Experts of a small language model.
Size: 13 layers, width 96, vocabulary 16384.
Experts: 80 experts in each of 12 layers, 4 picks a token.
Training: a variant of SOAP for the experts, 269M tokens, 7378 steps.
Below are experts of layer 3 (counted from 0) of a mixture-of-experts language model. Rows are named router (the router's row for the expert), gate (a neuron's input weights, with its number), up (a neuron's input weights, with its number) and show model dimensions 0-95. Each number is 500 + 25 x the weight over its row's rms, rounded and kept within 0 to 999. Numbers have three digits each.
After each expert's rows: a language model's description of what the expert responds to. This comes from a sample of Wikipedia text that the model never trained on.

# expert 52
router:483515486507522554466496447459484520488514496480498495484496502515509505467453525511514474501523509524567483525491499513492510487491500510532523496550501446507523515522480481472481501477513518471505489523491530466523517514500512483507547470468524468492483499554459506538472561507480462472
gate0:523498512471501517493522481509521534494531515479495549473490540554487456450501491509490525500515491476521519538522536525505548486496510546462476508488496505504510558488505484470520498485444541517503511485526496487494526504484496486475482544503544472519494491551484526473502524494485479440
up0:489526473473496489460491470478514471566468515461516546487500471496522546510473492504477492510479470540528519527511493482521526507483516485533514476485527499530523482527460489505476487499507508415512483469506490467460512521540509501504510520534551493492506486490454504512478539519483485500
gate1:500519459481532514481475543488499518474532491444507553500482498525460501480497528510487458452525506533498498534499471521503466527449517513486491486543502528516472481492519508499525489502553483444440496474532466513457487481507497482500513511503508476453471486485493475488507503492488468508
up1:508474500508505465507499482484483488504504555501487500496512521477472492511481436516487535529527498535474522449520506490489516507527488519483479523472473528538533504466498488479550520504484464465534518466460530474490536522479497544504501447508501528488551538545505531523482479516476509512
gate2:472475503488531485523496482476519488509507508501448497499520466495488540538504477532508484494473488495477503501482537516538537466553524463479488520492498494512502503444490458494515531479492497417490474489528537446548521494529484485470512476529514494498520520500503546497516542505487516521
up2:481535506492512508507521524540458516519511538494483530529520492489495552483487489483514513494470475519494501499510459491492503504484454510474460546473536533502503550464542515479501510460433480477506506498477497524496452485504508517510488547520529487513478510444501450497471478521471522507
gate3:506493498517454541514491501492476467503530467494468462504515524502489528515479481479523513478518478487510486457514516439487551466503542484526491514495528509555537515516500474489497526453466510498488497508491476468519515497506549503450524506469510525466547509546491496498470542479507494462
up3:522493504505475527494488495505521466508468527513517484508536495525533520501512468525593490519500476536537522472499468508502472527528490480496517482516513487520511502547480493471474560474481463513481472502503522473488500483498513498481518482474490469494494446491501475474449495462523453456
gate4:499478533515507481462508509513459478494488545490474490467481508488487518498480460524539488591550508465514497504478493506491490483487522539489475506545527507508552528486499493497522481504503515515480487490508474512471543501564524516527481495470514479509539527499511529489491501470554505468
up4:504510491513476525457489458516545492529482517492542510518457494484483475433550474519510494481484482490488496537492518494512499478507506516524521488511505448479509502488504499516504523499454513506468548503519479434481503523472554502508485468524476500523512491514494476485554467504510442520
It responds to: Name-ending suffixes. Final pieces of surnames, place names and words, such as ton, wood, land, field, son, er, e.g. Eul-er, Pass-enger.

# expert 21
router:517450519500539519451485460515491499489533482484491464495505463531494546474522472499531518505467484465466523520484465486519494544500498517508507483503456511466495481498543503512484521453484500479506499499491517498512508492526530519478565553465454523532528525494540507469473524489494507489
gate0:464515466469486474546534516507492492497500497486541467485490477500494504525502527535524541535552488537513516491514528522484496499487487523569496488481472507489496517517516546522478452463500509489510475520496459487534486495461525507474519485475490481544520457496504518561455527499502506519
up0:449449488496498494512504456462492478558564487454506538487522504497520510514538475445488517537535519501492549469474548523495507491528475513527509523494496507506503520495501468509528492490494523501512518483513492507515467503514492541463513516507500524493539491443520490552524511506482502512
gate1:484472491543492520491507473530476487530475535529498516490526485488553476523465490488514450458483496508501528509465501495505488498509503458536486467516530504450483497508467502517473484544505503506513506510528550440479528507557501499467491564513484492519508511491511542536525479495477507530
up1:515513558497512486487524487532518520540524515465548471498523475500492530528508491567492516511507523508481548490535505442506495497452533515512499447500469497490456514496499477490509473483478539507541496512513511479520536517480526528511491518494427490476499497521506510528533497463494494485
gate2:482525534473494474529471526529523477556496502548464461498486517475531525538496438478498500482496485491442498507531478492498465505537473494535484507513491496520477509527476494529513533510502496541485460445476504497466436524496482508493481506503490512540498540479498499498503508461496508473
up2:516478518561477494487487466469548474510499507501524538477448505537517492488538438472562488493540498498508533535501514498472484504516505490510520511515487469506496536476486484509489496470512453521506462515530517513461526505481538514463520492484480486490512513494463514469507481533466513454
gate3:527518483521501472521512521527515516491538461474486473485507510511476502497497483504505464464528485473540505528485486510481494510477498453576457477503515517498447479439517516497483485511487479497521570477498497551525541524489520498463488493486456514501491516483535475467516494494482477476
up3:519485519509476530534500484518498556489506438472533502471558517500468512519533522505503500500526516510469504499497531527450516499524473482461543527490475509550515501511482497487513498464522529504453525500481520501476507498500466504480520476474485550484528504514489480477512557466493450515
gate4:540510507495470444492496457491505523537472491512478457506477498507526477471517486470523529496536518513511476503475509511479474456476514446467493460502497536472491570479484507525535486482532512493512494502514496486556444491478508525539494500458488468469500494501513460493494529498514526496
up4:500506505489530480505471518443476472530467501510523501498474476503519490487472524541509506535510489476483517483515499508541452504505516511531514502528506515532508534432442475506500529480479479521488471454462506514511515498477510527492510489489521583475511522463467467495537486473491514503
It responds to: Field-label colons. Colons after infobox-style labels like Author:, Rank:, Occupation(s):, plus table pipe separators and time colons.

# expert 22
router:484503491531519515492487442516497514511473480478447503543485459492513498545522499520518513501461492489521516492508472454508477499479512480487523514534494523537518533516517502490512529449497504486521552524519503504513512528538524486482557521429464529492552493503525508536471486496504511476
gate0:515495483528525505472500536507550482487537485495502495523484511460553455508507506495537530451492486486509479556494479507533496507497501541462547509529489540482496493533519494527442480544515509508537508502485474497440517483515495496501516524522511502499510500473496501468516480572481506480
up0:517503474472500548487503528479515487506497529495478528477510529523487476433470514520453503503524505524524504504471498488499483480516459441498481513479468466518466503498499499495531515499498441504467441472477496461496495536447479494565487501508481540511511503493496495469508496474470531519
gate1:486481499517513501498514505482467465493483503492494525508464473564508505503497533551532511485539485493504510448478479491540473501441484530497539467552529507510514517478526497490509470462520501558502508484531512477526492480498510468509537492481501490481494509507466475511464516513565547509
up1:517518524491476524499472457519480508464489567513481534470484480545517470479474428481513516485489495506509494502486510516511505484488492490547467448448519497489488484499539465533496484482509511549500539535508500516515543494528497463511486543486473499520542527518459497492508493479501486498
gate2:493529508517471488503516544468523530499511589503487506507500511494451503483509506514514484467468547483528539504542502493532466488479522474501461537493485492478446519532479488494533482524529484512487507489509481527519513504491526537497495533485459528503531489551490491508525465499452512476
up2:494500489494504534537527501495508516489468513517522486514502552466505511519472546520481482526476478511456474496479500504566495514489469436492478475503509481540509527448463495457515532476491515508514496476476487516472468493506494503448524510564520493473466526471499497457488523521510509499
gate3:476549514505546438505503497550510526512523488506505460529482529511516489461497491515511468480485508530456546488501497503507524470496522519499532474509517421489514481528509497490517487488486470504524498502515506481526498508512460510513475586524485480516513482468516505527542484518532489498
up3:512486452506503523524485528523528515505489468470508546476523493493501496560505498478461552473464455508569470475460529527506500541515520465496493489545501499479497487460476490515519523516489525510486534477521503490496521500524515493479497526529546483526519515515490458516472496468458496515
gate4:498523481469479503508514489502518481553502470530506509465510502516448539470547545462484513493488494470519506505494451490538483495529508505504500509531513496498495479488458496521526505518503513523490559527518543474467512480490495546516529521507486467488483504511500540500475427466479551507
up4:529529491478498542476528497478547532483556482539503513495487497445474543517482498469497506512507514459503449505490447502472539504528490516499504562470506507515511519490515488496540541493489487439528526515497517496516475517497489491480467520543507526533487536521546505506503511492521505504
It responds to: List separators. Semicolons, colons, slashes and pipes separating fields in lists, tables and infobox entries, e.g. I4; 1.5 L, No. built:, Bolton Wanderers /.

# expert 41
router:514533504510534511535494504526536455499533488460511531488480478474522532470448492512524507481469539471531468513514532503475460512494456501529512457477445529500483472501496476517511524522502464494509509540519511507520542503535476504491466472521495503472503538464475471512470474512534490477
gate0:498464502480538534562496498524513540514493478473519465447526518436491492545481482518541514501561480491497470528493517529463504528479486458501485486527476486482498498496510512460457490519499485486506549484462478494513500488502491460499458462492502497486527504518499482490480530511521529473
up0:458520537497472506485506501500487508503524544539515486481546459535453483478475499486516472501477529517522535465587504515479482529493485491523521494500483514513496512528509522501523501463528477520490516468488515523502506499511561536450513476503489479513498484516504453480488513532524549521
gate1:501496507498533509509498478536509489493525466490489539494534462462482494540527491516498539495480522485497504483485499550494483444482504541543490483501492494483489490473502505525468519485552477458493558519515543473520513472525506469424503487475520503485504508491436500534477485481479488508
up1:525515459515444495496520503517483511485536496515548484465492491564508476466484482466527527522506504528550477458546481462496475498511469544491498490505538555444501523483513532507532476497508513503497495490473499505490533527507502490506472502464526478508473496505478511487484488543490488548
gate2:483524504462527489500544492500508472476503508514522537519495484485509512505525491531526487516504524549527510502480518443497485464469490537527473471492450491470484490504469494518530462439519470518517518517508470471550543491482489456488510496501534513476526535520454468531457501488495490489
up2:479498471478536536524502497523448515479523503550562521479479515496494540525508513484446486477514501486506490508538508536487543505508497504518482519523457472523474482520499470500494485493498483470474523504486490466502516490512445468534526500461529540534487531484508455499490466453481506525
gate3:506490475466534508509522480519492486529514492440548501524439541499522539478476486503509552469454521535486529541507505495540501499520473514442479528545518482503493501510449486515498499524506517506519488496503509510475526508482527566512482493541490508484497506488507452492489504525519477503
up3:510560473522501469476499529517484451545540528501482544496495477539516475519473476507491495507528471441497536515546511514486534498508496517543494515514509533464509531481527519490498529502482517468505472488480518521463486478487520503480522516504486478541492462493467525537516495445465512500
gate4:557472466505518473527491494519524502481486508494469487528460498498594506482491527470468510484466489524520529554498482481489498504471501540470482474493537545494504486487480497501508481535441503486521500498533499478492490478500524493540519529480501512477502494496519449458500492515481513543
up4:487513544467498488468538493489558502495524493508476486524498527529538449522538466502553512524539490529492465529499531481544529500457523481521496469497533534457506511528483494535486502483520461455517478486484481505509501508512483514460489525535502497486510457521507509502546499487492517533
It responds to: Biography verbs and auxiliaries. Verbs and auxiliaries right after a subject in biographical prose, such as was, had, has, made, completed, plus his and he.

# expert 43
router:511484500454462534459481476565441461525475534498505515528514497498527501505470492489526498514512547514518459481476529514519490447532493488496524528492482503516416495511479484486494528487531504492523534498476518486528516524483517519523540510463518522504479520495522506534485513518513481509
gate0:477512483488507458486527526512466475474447499482488553502484575494497505506512506497486516486526544500479520510494518499498512530501499485465455459520509512529486536522467454532493532469533510497517547476510517502476526460489543466537509548515484499524525501496495468518504511497462510529
up0:484529533518519459494514490486520551445484483517501531469512472516498535526559523451487495463504511496505521502492517549506514529498469470492507493490502526507500513471504515490535512514473501469509522507504507458467513464448467519494488559524522534525468553466484501490506474519474489486
gate1:552524509505486512478498511513533476497502525482476507539484503495501553503513534494490493501528501513495483480505524499481494531520512519513516490507496520549492467469510492502556558480517488474529526481537530513503499484492498524448546489456493452532476453526454504472476539543480513538
up1:499504472512455512497479540454493478511474500480551480451495493531516463471515526500524488460478485528460520493503486491517525561487509488500523459498496507501496541470525467508489484514467494496470466482500492530471461469468491477484476474458535478481488475492515441493489452486483496515
gate2:521470505535503509512479443537526544477525547529485480492489473493504506548540507561502507540493473537478464477474509454489465483519527537500504496478542539518497517504494493504487502458484500489495482447502513550525517501484487477524529519489552504487494488495536496481517518501516493528
up2:506494513502466522505506475421497498474503505479525502484460482503501482503535519504483456482497486515519513491523478513453480508494502576496453530507526493488502493450484547503517495449517508486517507544479439463480470457516566502498477486490479479502499510498485474497486486497474496501
gate3:503568497502488483454488487491488450492482507484513512478500506516490452534560527506490483454508493482509525473496512538552517506516536542484485493531471498488495522508489489493497486478505515509498479457513494456545539499479497462515485519520468537474563542478498498550496495500489492513
up3:554493496513511506509510539504492472486479497532524519482462492503494473516525496462472532478523438504476493496449503555538510470505484478502528489504464500485514512482502497502487527492493462443474526539506496537521494535483518482496510536566480504510505538495529502513463529550486510470
gate4:482521513447481570503492475506489501463513513480516521479469499493538481514484505442525508501481483519466482491445481492445501508542521524482483495500514511476479527529513488494500465499542503472513520516525513489509508475498522459522424514515540504507466473498501500469484519479515448485
up4:514502430459491509513523512499524532464511482517469498490453518505500471478510481466519497510503524471515502534489484498555482519469502501481493458526471517507497504468486500463549555505506484481494539524479502487529503487499471500555475467512528552492461511496477485479487507474463446507
It responds to: Vowel-ending name pieces. Vowel-heavy endings of foreign names and places, such as -ina, -ra, -ai, -ana, Subaru, Zagreb, Moreno.

# expert 49
router:463468494513529502517489519551506484481436484484486532520497514488456506479459489489478466513494501463482514510452498535515478480505524501472482539502508464486494516489497502504500483487447468503445532427514470503509491507512470475506493459477525512502490519490506461485535493529476553483
gate8:496495491475497500479498522518466525492489455518503492511487497496461530502465497497536490482508508492496493477525441476507486495498515531506474494538431471484527448481451545528505558470494519491467475500525504468541484503504497488487477515450518504534479499506480496491552517521439504520
up8:514523525493482514528500517527529464537516494518513539447491532499481500508541515481466525462503506479484489565493514523482464508540468491518574496503542501523492506510532457482492496556508495517512462520514523542541515485493508518447523508510490469504498521510493499519510495511541476509
gate9:500572487505510530504460464499508506513501505518485464531464513493461481455504478495529465503501474519489464514520512538501524493541485487481469563465462468463505523458480466426462493475479481488488512505487466504513480471500493506507521509518508526508508496515473509476477462516474498486
up9:511474515508474500510462469503469530473523547535534482471496489551493504478491509517508491540531500526497491497502488482514478532519485484490537462469504499466490517528482487519500539487533519497520476538471531529506505515522519484516492453494452444532450459492511541450527523510486470505
gate10:499492495459480486470471491526504503536499541478518467456471496481522501473478482457502477559513555488515478508481517502503462450512490487537496493460528504501457480506476495470467460504444500488481527528471486486469532486492450489491503515468476506486531481528492466463505503467502514483
up10:518528515493488520439493498452472520525515497479490518511463537506492513486488527504441502463493515459532517524499510469458523539463483469483512494520538495489440472523523502534490512500508471530518481504501459458506477485511479512479485544496477511481463487513468514531487513533462479534
gate11:474517491561543503488497518526488531518478473481502481524524494502486500480512494542510481477529508499523535555481538540472533448523528474501517472490506469520544468493512493516489499528462475484517482477451523484536473519498474500559514446514491491454487524497494499487487491531479484495
up11:498481503501498502516503477502512501489484492451511490474488534481495495499426527493534534500505457525471492545498493507503464495466512533531552486498509529490525461497454471469478476529535448491507520507506484473499533535523486501509495514490562446537480494529480507455494526518517488512
gate12:521451514531506511504513513496526521525499503519507465462491486494522533496484459511483483457506528507472496504509495457552498527445544495471473573469483484482510498488512529486503483510489464513494540466452500497501467500524453527504492468481516472527543501474475482533535501521519489491
up12:506513486472514467570525532486554531505522503546483522490506490497486512500491502483508499507496499528498505509493485478510465471498517498482540518488544507491463490435455538491466483484494458476487497455487482524491496470516539511413540490460511492495466495503518506486516523484521489502
It responds to: Capitalized name beginnings. First capitalized piece of a name or place word, such as Mar, Car, Br, Gav in Gavin, Bul in Bulacan.

# expert 63
router:478522518486530504527510477528532459488527493505476482523509497505499570477479496473473498497492484484521458555466465510521469474507547508464526545513485497493515493500494490514486494466442470508470504468487512507522465502493464525504486485474544507494490469476465485487534488561475492536
gate8:496491514505517484491524500460434488501497503482558483504479517529512494526540490512467481477510497531490535489464474504476464489511507489539478486482452501495552472551459482530490504482474492470486539466506483501506525480531470477490478519540496494541493453527455479478493477485528522525
up8:487514500514513487535462505518504440470507469532483477456521468505523501484489484474470501519477504499490488478502480526564527541504495569538512497489496482494502475497484537477480556459505545542458512496501490479492510497461501502488489522554496506527506475534508508504457473472497487481
gate9:486511513478487487514486469510455551478522493498506443488463525510531513468483496489504518532510486489496497511516492475490502488511521489450542491475424505561518488487487465481462484468507479482496481525511468470509490498492462541492509535507509488484467450484506536488541513523552474494
up9:445483482520498458524512482505429485543468532507543532511523508497516486465485557522468528492486479497474508443488547502465478528482476494531505503505480490497476500496495489516516492522510509515529474505468490483475530512480513448499474531510464501513513489510497469506482518464536540537
gate10:507523512504466506536529492572523502536502520491530491520494549497528508528536510467490483487485523495529464529514500509469487487525459502467488521476490495480513500486521451531478522534464486483481525521531506558518467488451477534490464518495541476516544498471484513496491477503519463509
up10:516477502481463487478512534521496502521547491516517506484499495522506514525520491480449442440489564502531510537493486488492453502463508535447492524495532506504482479499506462516478533532508507511498471467491510547493517491553478466513522523537527502473507498470481484493499502455513491527
gate11:482488482460517502510468471521507485519486476520519483489546525497492508508531483518509540465476449493463466480537485555489508501502520491484549514549458479498477499494482490510451520463516494487499490494465508462505486478454506450501448479541497507550475527479509473494494520472507476515
up11:512517515507511455463490500470468485509475533499502468540501494506514508527476515515479532467558551473560494498565523518465504517497460539508460491453516473497512493515469512462464488507526477484498519507526507503461481513504490525491490521488455457494490481517517491454505490469501494521
gate12:500486510537549494481483479491509528484541507460498463506494522516494495490479509495449509491497484533496442553488492471493517489477456498483497511524521534539510528471463512494548512477493503519464495473476526460467504515498455495525551461474517454483485485482538508467465505505488512530
up12:489518502497539541526533488495532523521480525468479530482526518492491512504508538480511528494537513484487506516501465502506484508550521453558556522475503532508489503506519514495509461506497517508453543507488490482474477513449469537481461500562503497497560492499517527516539512499525504503
It responds to: Capitalized name starts. Initial capitalized pieces of first names, surnames and place names, like Sand-ford, Al-tona, John, Red, Mar.

# expert 34
router:453505489448505504512501545464517492504515483482467523484491474502529470523461492526538483494454503458479461487538539520479446470529477511466495521500476532536468502498473522505539546496484526539546484501514521503546515491470466513493474504514494498475497534491496467523491492516518520502
gate0:491502501463517517483496514483459454503506521544493488487497491483485499483507500535550525490502491484493489540529478464519523478456495487504517500461498492539461486458515494443523531493520494467481460466514520540543543492486527540429472493486519486515489517491472500509496515508533528458
up0:493503485474510488482551501475544473460526491507499518486498484502448507521521458503515466503501539512519480517560482509491461479500486485461547513472486513523454477504473461489509456493499515504505526481465481551485531470445512497485493477440540477515465518499472501491513508507516501515
gate1:478525479493507505448524537491499468508504477507483480483513469522527475491449504488532496481447490510510525536543505516474523522544521544490507498518509534492481524476503544492501462465510527503493464531526515450522525486506523516457512510511562523523468469481479495474513478539534511512
up1:464528489480547520500472517502500529515495515532521523500479505506509513499535510491516512534499516492479485504534533482497540470474499535544506512408501532476481523473548563497493532484492481492505482482541526490469524508505490530487509510512446485494477535494456480521490502485541519487
gate2:506462520494556546511537558519508481503487523526483482538521490482498505517490500511483496476517462461492485456495521484506515498552481455478510486502493470487520454517514492473501493552493521473527467477490488500501501502494495469476515492492407497475558511504489504482487512530538507513
up2:514481499551500479470456483491491517538509513511512525476531448487510472485527516482524521518516492506524527499512486541461464502512499529555470528479503474481510536493519519492476434479523479500480501533505527508543489514449466514456505515514520507528483495518480486548488478487447520487
gate3:509472474515490460511460466507524482505523525526470496509547478526482494522528464512479500528464512504545508479457517481505469486540534509518492486512529524514497496475507554510551465513473500538485491489516454512501515538526502487483473544491515510505480519481455494432511520520526478531
up3:492528512475471508482506457471516501525485499478486471489492521516510482493478499557492497531511501539495502524507563459530494509503469501510527504486530488535500512496510506521523511536464486459474495448507567519567513507486502509542486497507547487522463487547492471460492473494505499464
gate4:513498514530494474527465478515493507510453494497488468489509516457492486545494529528510511502553451506493489502500561529561486479466504492478430512491493506474535474472471507489526531457531498461508455463498498499488477478554510529505493525500489500488515509550500481501491501514512515520
up4:477481496514468455477528454478538491466516500516488530571517501489452539506520479503490531472524541522465484514499490572500491513489494482476523515502487517502461472521508501486497558491548481502528516519512500530505449485503490522523517504524501493457490487508491482492543514524462488487
It responds to: Pronouns and auxiliaries. Subject pronouns and auxiliary verbs in running prose, e.g. they, he, was, were, had, is, often after a comma or "that".

# expert 55
router:471503534493487480528504475515531492529536527555510515564518480479529477470537491549495505502463511527482482488479491481491475513513480502477460466493454513528483512457530464504481538509558545526498474479499542503469476504501487480489473525536514497501497521478507524505475540481523501504
gate8:449491489466557469489485492509496480505454560478479516482512482486467498451473508522525505438457483535468477504489503490459491487516511498500500476464510491487490464510519536504493479487542471510564488474529539484473476536512514484479460493497494499478481540496483497480498496479470495499
up8:509498510526484533467496529497467519506509504489455483465466542510493488526505471497469501495520524487554483473487481475519487521455505470541515466478496492492505534473471500499515528460465504542530526527523530498485518504503517534509504554462484489533496534439455524475503505522531490533
gate9:485524495497535447504539461503495483486465524501470507483460481520530465507508517481520460508490531448446494521476481476477527495514501491511496523476505542479514500452512468474516498510536518509527527543497536463529490518509508451540505488515530530529452511510502498499499514514494469554
up9:517508518543463503452547497530503492524521515512484495504489463527494489512489476517556519490548527491538504531530532514499469507517503509538478509451489464505528505536502499520474502513507486496547525488512503493492546505479508510479480503489505565566518526457495551489490513531471495504
gate10:519482514512513481467483476495519514571524498503538481543553466513493489467506508534447497439516534492498507502505480493500466567527531525486504469483524510504463456480512465482448478511501497505463493500493501501528481495479530505483472518492486517491506533494507534479493525481502547479
up10:456533494501494479494469517516506479554488499513517518535484469504484551486491478520523496544453521506510503478490462502548487450495471464490511523495503488536516455510525475474462491461500470487527487486550456483515493508449491484488521490509538491510531508565485488506476521502522494481
gate11:460489503495505460557522509476527487499509507564494525533521504512499528527499547494492517497486488487467477478487457517514489494481505499479519495505506487485496496460544499506501539479463486530537477515519532461460492491506521518474484499507500473503473469528529517551486539467554499434
up11:538476478498482463532522476479528486495496487487502497518481505532453470503478485533527477486492526569530467550473493494535540512438496471480477508490537525552477501480535469472503541530509517518490488497486486492514520509501546516547502471487533511499500504518472486542490498509509521517
gate12:478477471522493481520474479546507575483525496525440513492509482483472498510493554489511516487493484517503514489511497539498518483525455501495544537431467497498506475494479521511497519487530542492489530499541489493462511471535465521492529475474502487529487490463540497512479487503492462479
up12:465489501531474505495529525482521476540503525517511491535505513464492498483507495533472482477517517504470506506465526491520522507524526553535470523537517418486487518480546522515539498496511475549474490512482490502464531489506480483507484498493482503547566491516446519487481499509539500509
It responds to: Verb complement links. Infinitive to and that after verbs, plus reporting and modal verbs, as in agree to, tried to, says, would.

# expert 0
router:505483510510487480543472499546541575489472493492478506506484513479483488506506513511488518510458513530438552475499498495480484532447538495475484495500517480457496486464498464525517497510455475490474504510505480486493477495482506470469469498493538492503488543519514559527543483500529523513
gate2:490474548509522496534490517497499529494491507485521481559484476517427502469533504515485540485544500534518502517544505479526465553485497517500535472468535478520492512476489495494476522484509509512487531513540556500514483493497466476450503500549549485496517504499459506482517492481508511487
up2:517470500479449541549503474518514560517479504497496467519474514468514494517489527476496508499473512488497501553490513460537560475470500477500459480482520487514477477514515494524549503478492526455519487481538528517489483535491516475493498524488513545498493472529501513494509438527487528525
gate3:524514491508560517511495485535496521505512501511459548525460508516488493432500526487505558503462487504476526487481498514487489505470556511511488533530468476481516511479477471496501492507460509458502525524489477504480552515500498504489505568440488521500461491469478487511516496517513524519
up3:489487523489517487461534502512483513475500495473465519427506516455454507504468487517492464485484519539528512485515475503467499505498543458489525498518478464484478540489467509494532451552522488495567506487503487439490494506497504498484518501494495492511505467529522523471489534533537492498
gate4:550499547487574483547468483503519523498473535505496470557505491500431524504504497542492491496496494499493477479513485499504487530512527499478522489508533547479525502520501499496477554497527462494487520491469475458515485546469511480486497498518511505466506517491461521510515522471525532529
up4:450487527472483498520553535506501537541473499503464503460508517485462525479500494515516486537496476494485476527505444482523452518501507465460509530517534499487520518478506485494483530543500491485512514495479504475484495513485472501538530480520478528530465514525443530543543501477525488523
gate5:474513474478489518496505490505549514481478548454449500464508500545485483475503486497514502483484523506495522508510511518515466497518532475478511447498493466486474491504508486492507460479523492516487478479507535424487513461469543472483508500506542519518520474493539514515569534464509491526
up5:503509445506490516544461489468471490540539550503504484509527490484520499437480481512485516496513476498553488496467484501520469569465524517493496496486500544495495511474516517516543468496518489505499483488478485486523500498463515518524495519498535493497471491543471536448455495510506459505
gate6:508494483489471466490516458480525502506481502474487518534492479491484529487478492498493501467484502522471504520513511488492471514480538515533511461491491482486476527465479470481526520478506476525454489468524469447502523467464530514510492481465585524484518488506459486553560490535490510518
up6:505496478488478522507508497452543490470478501515506490495497464508477513493497498526528446538492440507531517517515508516518478509473485492482509521475489534515445521489522516489491546467486483476433480509507455481557492498515520437482506503506501488509506463496528527511547500509525519448
It responds to: Word-initial content fragments. Opening pieces of words or phrases in prose, like coinc(ided), obs(essive), est(ates), based, due, However, plus heading equals signs.

# expert 18
router:527462502521530503499511521551509486495496488451440488499506526495498531538535476499487555516495509510514507486465499475523525457489509535509484485498427532513505481514472547476526510509483515491499461505519467508487535470492478484514468549517503477469485478503515499461475522483513460462
gate0:485491466508494514494504509514498480492556538504493495537555531503504530522523517468521538481455555497463471520476498517508504494534513523498507517476476516512470508492472513499449496474416493501486467519506481508463497518453482581469500468493493516484489501521503483492490509519511507499
up0:495502545487560519476499524475485483522487483498479478533493478491480501546509470508515496481538515456513522494480500517480520471464490568544455477516500490485498510502510484508484536516500453529477500516462577472514535533530507527523542497496500528492507518479495522494506495539501473471
gate1:497481544454519514501489449479516517515502514521484506512514492477479467502489552514533535507519465486531516470511472455502519417503567517489499527498480499524477521471525512443509487489490487492483491523492501476517522514518529542487477521539513461527509508521524484500509509484528495455
up1:476493516495494533492478517509514497476517533519502529448512469515449534482516497520474468499498502527560495449483511477470500482517479526495476556495491515464529518504521467523540465498484533513537531492510478549488549486484525527456488494481502478525530481510547500534512523502471500514
gate2:511474496497527508529548509525509471544515525475416521502506482483474547508545536478494487509518520492525549505511501512529484481495505537527494488499474487503456542491531496497491520533517540516477496512501486518465479480498507470498506482512485529527463458449464500479492490547529515516
up2:513514494510484515504500476515471484506478498562533478509514539541496444510498509450468479511545510501509461476467527475497466516472521485527498487469478539491500514482495508498487503500478466510548502490499537462521525507497486439489519491485466464496522520536507552470527469462484473527
gate3:499502530504529487485476498532493517558475499533511465511472521506514530544498526475513501485483535508496464482480475463522492444549524502495480521492478492478540521475511495478493518537472498452501496528515492519491467438489501468533510512526517496525486511455476555478519512499506529450
up3:478504490504489487514485485488511491465536502519488486501509512507470497442506555513526491569483492495548494473443513500471546499514495501542488499511510503487477522510508529487542503500499525478461564519499537519512513496492463483540491497531469428501512522494467483508539460491497514513
gate4:481485485524506489495502564497490464530507527492517510510525562526535515482527505524512508503541499458507534491500487501489519539503566492563506511566471486480540526523517505490532482540485508497505504502523513464504516486460504468450518501481518486478506463491519494493471493474473494465
up4:499450513516525550505520509496491486474483502499504550481508475491538505507521475510529515507541489495541499491475471554493552510472505520503482549520502480485503524450511475495538511483471440442530499514477503504495516504462502519530495484490484494509558481488494503452538516466508527492
It responds to: Table pipes, Romance articles. Pipe separators inside table rows after numbers or names, plus Romance particles in place names such as de, la, Les, del.

# expert 37
router:492459511464515553513509454496477466510526495489465545518508540490486556497477530518482522480493510522535501480484515451525506491514479503458523524548475493498495497500524449499452453480495532490522500493499495496479497491501502554513496482455539495492482510445490482517521532500483467496
gate0:569529486486508534505508496498518559500506513526504520526530539509512538455486515512537529509520501450523511467476487520510527494479507505501482517524521491517492545483529518486504444493498473509510537445483500494516491501479493513553551428501487472521471500532492494495494508503518476509
up0:530506470513540480498516489485465508506523538555488535515536491513512484470473479529491481495508490460488487504497502484508511509498482505509527518497483533462475510509530539500503469505505511493530523457463533571531513494518498474538523464483553566511535488521506535501479530490547484502
gate1:462517481449488467477554486507542466495503513485570545510529511498484461507512484495528523492493475461523545524515507510545481467477483531534511481485499507516505515503509483534504482475504501491535505473539496469477544493497488494486514468438538542503514470491510516504460504496489480507
up1:499473520508507495515494539484509519502472533509529485509493455525499560466520504577533536506470496506503471491485478529477509480494525551484492474515512512462475523499484508498490547473530491473465481490493514515496505487479504486488510537512513476464486450528492472480433498528447503487
gate2:477503521537530495485450515522491530498468523472490501490440482480516479477479496495491525521524486512531524515499485534519504470530485494521498463464465483478511499471498558549479498496524530498537497468501542525491532511551482512499546504453524477522469502484472494495466497542547515499
up2:450508484524496552501475499523480527482460487535495498506522491502538512519547508524476492531482484478543499505458474494477517492509566509505485494520523493470490489435545466496486506478449505447512520511530545531503488498522511484520516483469496471514468502479510508493520524518489447491
gate3:483499532523487508477505511432540463504535495475502513457517533505514510458539519480481491490470557513510517509472487497485520490513514502484502523483488514524462534504520520493462481477527536479493545559472492539503493505504477493459484517489524463486528516533477481474541526513461498541
up3:519468485435532482463503500501502472486508498476513481480516505483464496462499491513518524537568507482530477499481508513522514463485471505545488524470476470541514492542500549502536505537489534514512434500490515499509498488560474503475512499496485476512440510505471526503502521512494505482
gate4:533504504502484520486523504533529485568504480514494520504521524504523464496481518494476458482478504517491471500508488470500467534527509506496508484533482541519544495546551436493498469547499496536504508472479484520490512529527470512494536457462549460514481496454494497496496492489490460514
up4:529486493522505435468514512506473478498497514484491475476517472474526495480557508523495546548507511542483537493467510529473508485497548502521483491492489500528526484449475537516485460482491465516503490483535469508500522475492519501535510488504540488517558503533510497499465510470556516479
It responds to: Personal first names. Given names and their pieces in person names, often in sports tables, such as John, David, Jamie, Kurt, J-ean.